Weights of a small mixture-of-experts language model, trained from scratch on English Wikipedia.
Size: 14 layers, vocabulary 2516, 62.4M parameters.
Experts: 96 SwiGLU neurons an expert, a shared expert of 192 neurons.
Training: a variant of Adam for the experts, 439M tokens, 6701 steps.
Below are experts of layer 5 (counted from 0) of a mixture-of-experts language model. Rows are named router (the router's row for the expert) and show model dimensions 0-191. Each number is 500 + 40 x the weight over its row's rms, rounded and kept within 0 to 999. Numbers have three digits each.
After each expert's rows: "comes before" lists some tokens at least twice as common just after its tokens as in all text; "mostly gets" lists some tokens that are sent to it at least half of the time. This comes from a sample of Wikipedia text that the model never trained on. Tokens count by the router's weight.

# expert 63
router:533483512475523473490506513442489519531563467484499519410563593484571532506524511454484510414470508512493519428446490503515545502480520454515517469505524464476479474497537482508533547553493512478546537542507492448474469554449548521586557488572466455472565507564493532474504443545526487444536568495441511492481562438544508474553494518502472533487453556434454478523491458515432524544502545500561492446449507570526506536467542501549525504421552589549554460549545507540435545523508520513509536486549492494426421564462481487524457508522427488529544457506516575487519559490558416576
comes before: " the", " a", " his", "|", " an", " H"
mostly gets: " with", " by", " of", " after", " against", " while"

# expert 30
router:460476559574506515530480428503522499462527540484481514487468485490419436571552428531519496476480529503499488461544448507513490477451553440445486413548495473476458504513501513496515488505515455517499489470427548446418469426485530411451470541539479553467514574525539463501548552439548489489539519505465471456514452493536443522496523508549501535537501509432463447545477505468594497462453518513415401509534520521488523518524515472465524453450566438590513503445435492502503519513446494529604443434461460505484425457519523531461488504512474483484432498488452532511483548476540541424
comes before: "\n", " ", " -", " 4", " 5", " 1"
mostly gets: " children", " other", " author", " two", " three", " hand"

# expert 45
router:508551482522478495479430478542452525565471494473477492514586559483523488577421535489462497452513510576573485462529569497551455491483438544515478507555535573512520464485543475466438492506499524537490520573520413509533513584502478565513495480542468535542544465553447560491408431479495524470432560437565549497499539424496475513500559510498507505464441498483583447544461508497510443506490537488528568465523510500521512484536472450502536538473535516468504527590514521524504523556544481523510472465539491476477583524504485494515520500520460532559554569512520536518501564559565433600
comes before: " the", " a", "stit", " his", "|", " 0"
mostly gets: " in", " for", " on", " In", "In", "On"

# expert 52
router:489535488436480527561503422586579437559500445459517458534424482560507562549518507549537474494493526486471444486542493501447509550448476525496532500454559418437513516454454538541531473532543530478520507521447385543606512566518401429470571501479489495496525481561511506507470533503548491522488502524538487510517468543463439521496448583479525497416514521514509474520478497525493543532567489478505517511470514536519519523505575505471495469540515530543482497528554546506522468564558495552537519558511458496546543552552528528420506470406555516501462506475438440554551492498481489483
comes before: "ed", "ing", "es", "s", "er", "ers"
mostly gets: " mov", " produc", " kill", " appear", " own", " develop"

# expert 47
router:512447507479477511543508503508471556468502502486510503540561520524506481525481436520505448504516508497522532558514494460504513506559533401518529468444507462445573518467536521538463471425530468530448441526453439532478487529535519553557528495467552472594474508479592504436477521482575604512531495488498449514510482524439495419453425509483498507521525526532546471495471455480537579579507506514461595521560522517496521490555582525519477467466546514519477506450566401478582540489515545528496506518528510433453502460576452505524529507539414519567518488548445505437480508503490430438
comes before: " |", ",", ")", ".", " in", " States"
mostly gets: " kg", " Germany", " Australia", "°W", "icip", " place"

# expert 50
router:517505433478499449496480553428413472549427487520525513491422539512458553534531518463522475543519547461506438544504537463521563450573556515467493478540512477465537451548526478435523490520489566525481552460566516569542490492464555508500546500467484429518463448541517464441506480493555548507433456473491524507486550512463455488474518499475466476465491463511473450480575529492537487460486480520477504561497422505442535476454513542488463538483568542530584448494516501518500536494585492552468462555556428489465434506497472418538561576463470470559499594513485492569545479443453475558
comes before: ":", "-", "\n", "=", "s:", "ation:"
mostly gets: "T)", "areer", " Country", "ebsite", " •", "ordin"

# expert 39
router:509537589447503514554550587425552535528487543545481494511546531419454516505542542551402495466462453517484498546478472494464501529506503446533486446489519497511482494555493520582587465499489452576555521560485478478520480486513548563460554554464480452462511455544478416500495448449528455542501488568515531525486539549511474466540538492491484540523504444499561401514471552462518544511582497519527529452448512518555427383475460481461464547473495526481499478469516480493448489489537524524465439508442533532524524470436557445521462461462551527497513476502441428465473501518514502439
comes before: "\n", " The", " He", " In", " It", " B"
mostly gets: " John", " David", " William", " A.", " George", " Robert"

# expert 42
router:528470525540504490561522541467500514498520491477570446557520522503451427556535407555457506478502518512516532537543527544506564610436537512507533456470531483503453497486551445500410511488495552523499518461465466545458474511553487527457522491472441491472531463550521496517479537507527468456583558562459511479498385495502550588519405451478443478453484510463513470527434461473409505547511531494558488537473540487504484500533507478424427515504449517558511454496532427479549513482424473512540450495446488501449514559546481519476452534539482500467454484557512550479545451559465442458
comes before: "\n", " is", "The", "hip", " of", " ="
mostly gets: " members", "ers", " football", "ording", " player", " politician"

# expert 18
router:457522542537529480440401478439570505484513482465579466545435524454439531560518511467559526601434491533473495495532511524463512493507496508473496595495468518497459489487472483515486448483418502494563515530535480408554402463533523486521547486491485494469470463446439486460522505518497491538473470548492479552551497516507499517539416431523509537571466506505432502537472479527492455532498476466506449485519500477555431513533510504442458498459478508463494456510500436422455457484472512569523471488422543483433542589538441591515475487440550492479511464484569545508557564499487436500
comes before: " |", "′", "%", "8", "9", "4"
mostly gets: " an", "9", "6", "7", "8", "1"

# expert 66
router:428499535543530567517440541433449543480482476530529455511473506498468548478465477530520539419482521525452451444486520477516465502536508492533520450489439494506555472453448522507543522490478477451461401444484431490439489469472569406452554521492460503523495525525470539493502548553567466534551449493465485433487528480441463561536438523469549561510551513496538531508492554508525475462489471457437445497510542478499508462477521576560463505464528500587430467466468576507479571473505417511541407443498445455542536500497524565498429577439509510455518493514539470455548514521520522503
comes before: " ", "\n", " %", " 1", " 5", "ment"
mostly gets: " near", " River", " design", "iron", " building", "field"

# expert 44
router:510508518536478516518497480497517469546493526461476484521524438468513508464509462519602459443553504469526458472523433573598503467576476443496473525490566489422435479566515563457453499418500424433523471544449476501464504502544493534582534557528472508468467486489499465454497521518550465488473482450453515539408446544517539454519461433496460495473444503493498504496462466438574556485503455480551474531495532503526462515492573511472528491478496476448492475422477541501479513517529494505507543593508475424524430501520485485540465481506464447530444572489568545594549508468500412565
comes before: " by", " to", " in", " the", ",", " on"
mostly gets: " found", " made", " open", " following", " led", " established"

# expert 68
router:469508459531528503592502456537553488422404475499466510536473565455504490513487479552490460520540524533468432446511464539456551523427526484433562455477490429495482448525454437461470585486492530480414500466502460465491466546552518422501517460464491450434477547491576508526526471498479485517497512506506490495566458473564470516517539502479549514459558528434417453512428536505474561468454524478501476482463473508560523508519529558499484602501481516499524521400567532459454452412561442517501443439501470551500444441486485507519501471540539517471434458486512515473494450535477527484
comes before: "\n", " |", " is", "\n ", " The", "$"
mostly gets: "}", "),", "s)", ")", "estival", "7)"

# expert 14
router:450504506497531443476434396510547425478494497509413442534548526497412520537494476500456524519456501483508509480560518570474494510556512541528488508497443504521446470490562495538475507503424533494448397433544460495523485536522528523419496490440545482478507550494537499508537519519525509541526522534470490525552517489498468439523485571526577490515540519516447519488446435432447494507516523474552459503545495433487584569413582497532481453438532515534411456459506495521512483555559518501496571488471505482468509530510545470478456497462548446466558499479569456529500446606509521456
comes before: "\n", " The", " In", " It", " He", " This"
mostly gets: "y.", "===", " ===", "ogn", ".", " =="

# expert 32
router:511517472488534495451446519461502461482501457493431454534481478613550448511554522481491511497544535480474510518523526524490436546454522477549403532503487474527491492473561558489438525453438541520488516528493500453476409529578516518519512460453484440539454464509498521503445536596426560473549403497416516563524497511449466449541543464519544477451465528527516443513513502476500422539497486487467455559492432553514582455549492513513543487528479538496517490533536487557527507464505465466485500568464464548551577492561510541510477449446468499435481443571536482511477529464549458577
comes before: " in", " to", " the", " of", " a", " and"
mostly gets: "ing", "ating", "aking", "iving", "ling", "ering"

# expert 58
router:522494461532456466487393503453518509484496475494512536484438436522529472488469538477525550451544511456517511519507535478464479495518550510520557541514458474519471518491568435587520520450519525479524449390526474595456585537488596485492486464500548490531450517462501505500534519495512542498489474499502483506512440547487483480504420410530514478471555550512521502529510542561432450529452433473517456575489489403501521478566505480494474473438530524576491568443430464524476474537389563501469462486520463456505459434563549465472545512443473501460500507517499411525512485502489448451
comes before: " of", " in", "==", " and", ".", " =="
mostly gets: "istory", "ulation", " game", "struction", "ution", "ility"

# expert 24
router:453417490535497546516437495483543434505512546487487445516483533446527412528481505568473532448458443462508491468482600535462495500527511507495545584468537455466488479490514517438489440461492504538505510513537463464469542469573455424545481516492427516446519483554503535521483493513499536556480522519508525463472518517490557475479531494529515482511468492510509474409431495418521555443481538456469435495437585464462442446532563482448516430413452537548463474480454518467502550509470440465485475461449469380448487551552527500530455467568521431502458518484483476493501549503491529435
comes before: "\n", " \"", " M", " ", " D", " B"
mostly gets: " by:", "ation:", " ===", "er:", ":", " Born:"

# expert 17
router:451485599476531480520565469443484585546499513512519539537487514424453554463501427473532531508440445536531513497542512527418514453483512460480456502505529494508516523489567515497437419487554558468492449557475558446515570500506489504443502513531522474509561552534502481508504516457467437543485509457415581482581546530431458519536486476481537580510525499508460538509515458494438469535467533464545512546518475511497543453513532531448460468438472557511456482435513496502490516465524449532481530470461443540452537572494433542590470419473489488477452438528520575490554475525433494526
comes before: " the", " be", "8", "9", "6", "7"
mostly gets: " to", "inning", "–200", " 2003", " including", "3"

# expert 26
router:499524482524557495486541489525452531497461464479486553520499543590527444544394542484547414515490416543457470511434442535463502450506449521473533568450487495471496477558448504483509516476478469422534488432526489456476530467492503424556521525476382493520469453489449480427518466490607436418510453482490440509496561448428587553551479531559537539524477518549510535483455488490503444540446493442450483493487499550533463500502467462507491515495557457456519539488450547459477458517477439537505465450461527523491527563554488516495526535535497463503547505443569549513522523525517504486
comes before: " |", " the", "ing", "ce", "ter", "ers"
mostly gets: " play", " at", " performan", " 0", " vis", " on"

# expert 37
router:493449530533537454507540491529488540566527473558485482472559440467426536525569514475489554484468488512535427461497533503433508486533435421518508446500496509457443490412499498498434545552434507456592516498422487487475543499563553511541503481449477549453547500475484594447571496542480457542487534516528452572551550455433425433512485461493508498471466473502465542500439529537505482554450524505478449530512558466588466520484504512509493487487497441531537468509569560440491449491563462509496423490459486512521480513503473527515549442536453454461487431453500542441555505482483514561
comes before: "|", "-", " of", "|---|---|---|---", "ominated", "icip"
mostly gets: "ince", " since", " son", " father", " state", " around"

# expert 0
router:548436530486498448546518469535474439397503485514509507475475448483531467458511494484509464503446489423484478544518451496595464504495457452511431495467470537553545577531467517521493507501542488498555456528490522575476483496517588452440503523510515537532404514475518465534500545489429493460589485534454511514410496555501551526521565436528469501428502474531561467417518522503516494497584495522515502537425473490514476560503504455514556433521451502456454526454468489447599518536459521488557521516498541480536532430510507474505487499433508457507506488530545412498480434442515406472
comes before: "\n", "0", " and", "4,", "0,", "."
mostly gets: ".\"", "\".", " 201", "\"", "\",", " 202"

# expert 67
router:505505548524484440477499505531491496460528504456414543575502496444463537483504486521496550408503599406532473436470454504510572514492584570491538493450463512490479546488513461553429474496452501550474531468467458449470419523493402504484530469541551462555552465539578493526473520471525506492490466504484538485504486425485481479469439446493498570489433531477500434508524503537497531490514465490456551537567536445476425497450487446437457520456488486470534434535543506541504491501586473497511492510470495542478510436486492509561392514461467508450490556472550515550574527514541501564
comes before: " as", " in", " to", " the", " on", " by"
mostly gets: " such", " known", " this", " used", " including", " described"

# expert 73
router:493478520537486562415532506494516568544519436498422482592446444477468541435461478469490501540486446458489519485500501509528490457554437483440583441583552472482510442487516459413551484486519451568546538510509485456528555517444500512513510459479402487444459541526453528557563404458558461504507539471507503518464478477459504542577493510477486467518480538454467539523498486461517446467488493438425497501497530497596472499447477462540504516559501512492409481484432514536466481497490481570501503490434481531445536498530479501558473518457550440445540500417514510520557512500547501470
comes before: " |", "8", "6", "9", "7", "2"
mostly gets: " stand", " large", " water", " rail", " land", " reg"

# expert 57
router:529536512528425441467533521507559536531469548489512542481522480447510456494495524542519514499512457512488454419492510530392476457488527469463499446520526457571499473479509500481457510505466486415514481467492481469460403457505504465529502509476434440481488463472478493438487442506478436525545517497474500534515507438521482552485505496447526495547504551450535514569423415544513477518448594439529592541535521455504501569503496542478414517534526465504501509425542425470464517388450493521533578474495536540442495563503450554560474481541522541448540438462487501470570549461523467512
comes before: " |", " a", " well", "\\", "cess", "*"
mostly gets: " as", " ", " pro", " become", " out", " bec"

# expert 7
router:516483511491471462579546532449459477502528406472525499498466462528446498479510484502536482490537555435531487500531444445455450488451495528478472510435455474501483545488453513444466543483541577432484517480492509572459593495491465521478565470445602555576477495492472542557438451528430559515488522424533521485505498514558524536530523495477519522465497501521516533442497457471460536542483503513541528534504507495464449554536556467501476534460626484512506504510584497469508493482480552533507501516508440521483457447495577454409603570493532529547440512547524508455512456516495403485
comes before: " of", "s", ",", ".", "s.", "'s"
mostly gets: " government", " election", "useum", " Act", "estival", " president"

# expert 78
router:460519540482456555507546528574451526525501521502445523510515397517471578428514539509533558540489511489476557539446533501526553518518530535502536469557470528468492412468490495504448542474520449510485541481619495556545538553483517435555453479548525501475487506404470557464545395551522539448493553467525443518521476511557463487405509502505510424503456517513501524531519531517497553497470471518557449472585547514531526504470523494495537536433484565467544534502467482464480574508492557542433524439470517480480502489571492465509558462498549462520568573431516501543509501532539483506
comes before: " of", " |", "ed", "===", "=", "andidate"
mostly gets: " end", " List", "istor", " number", " %", "andidate"

# expert 40
router:500441491545530425560442454467536502503478423508456542454494573505571549553537518504463430466558492415479456533541550567476473494507456474502496463456478564515553538487547544555532509500482507526429533539529570429449468500457503512537487453545489503515552493510526462509528609524474479540535475480543463502475523469545517450562501467482527540559545516476473505566455503486512492508443542457549517494519477489549576459522553465500541491495444496523495441472543477582536558508499449562491398429491564492480503471504497451466448535510475465482514550579473451479441473517558419491
comes before: " and", " the", " which", " but", " he", " who"
mostly gets: "e,", "s,", ",", "a,", "y,", "es,"

# expert 8
router:498514553500471501533464481494489513472479415451495553496539519573533510501435478445502517520543491475538497421508583540575523431535459501488488451521538486474506485504428460498520561445459464446577488433546456438458552431499461546487434511500461436484556490459487525477471547492433448515499481507497494482452526507586483447511492526428483415543448551534474515557442450528507565546433520451438500524569500472497470592499482505561490465508510566641545538547458450529518520508526462480521524496511475538480471504583485511457496510529510502484523473508491477530473507448507585509
comes before: " 0", " ", "\n", " —", "ial", " 4"
mostly gets: " spec", " post", " business", " crit", " mod", " pass"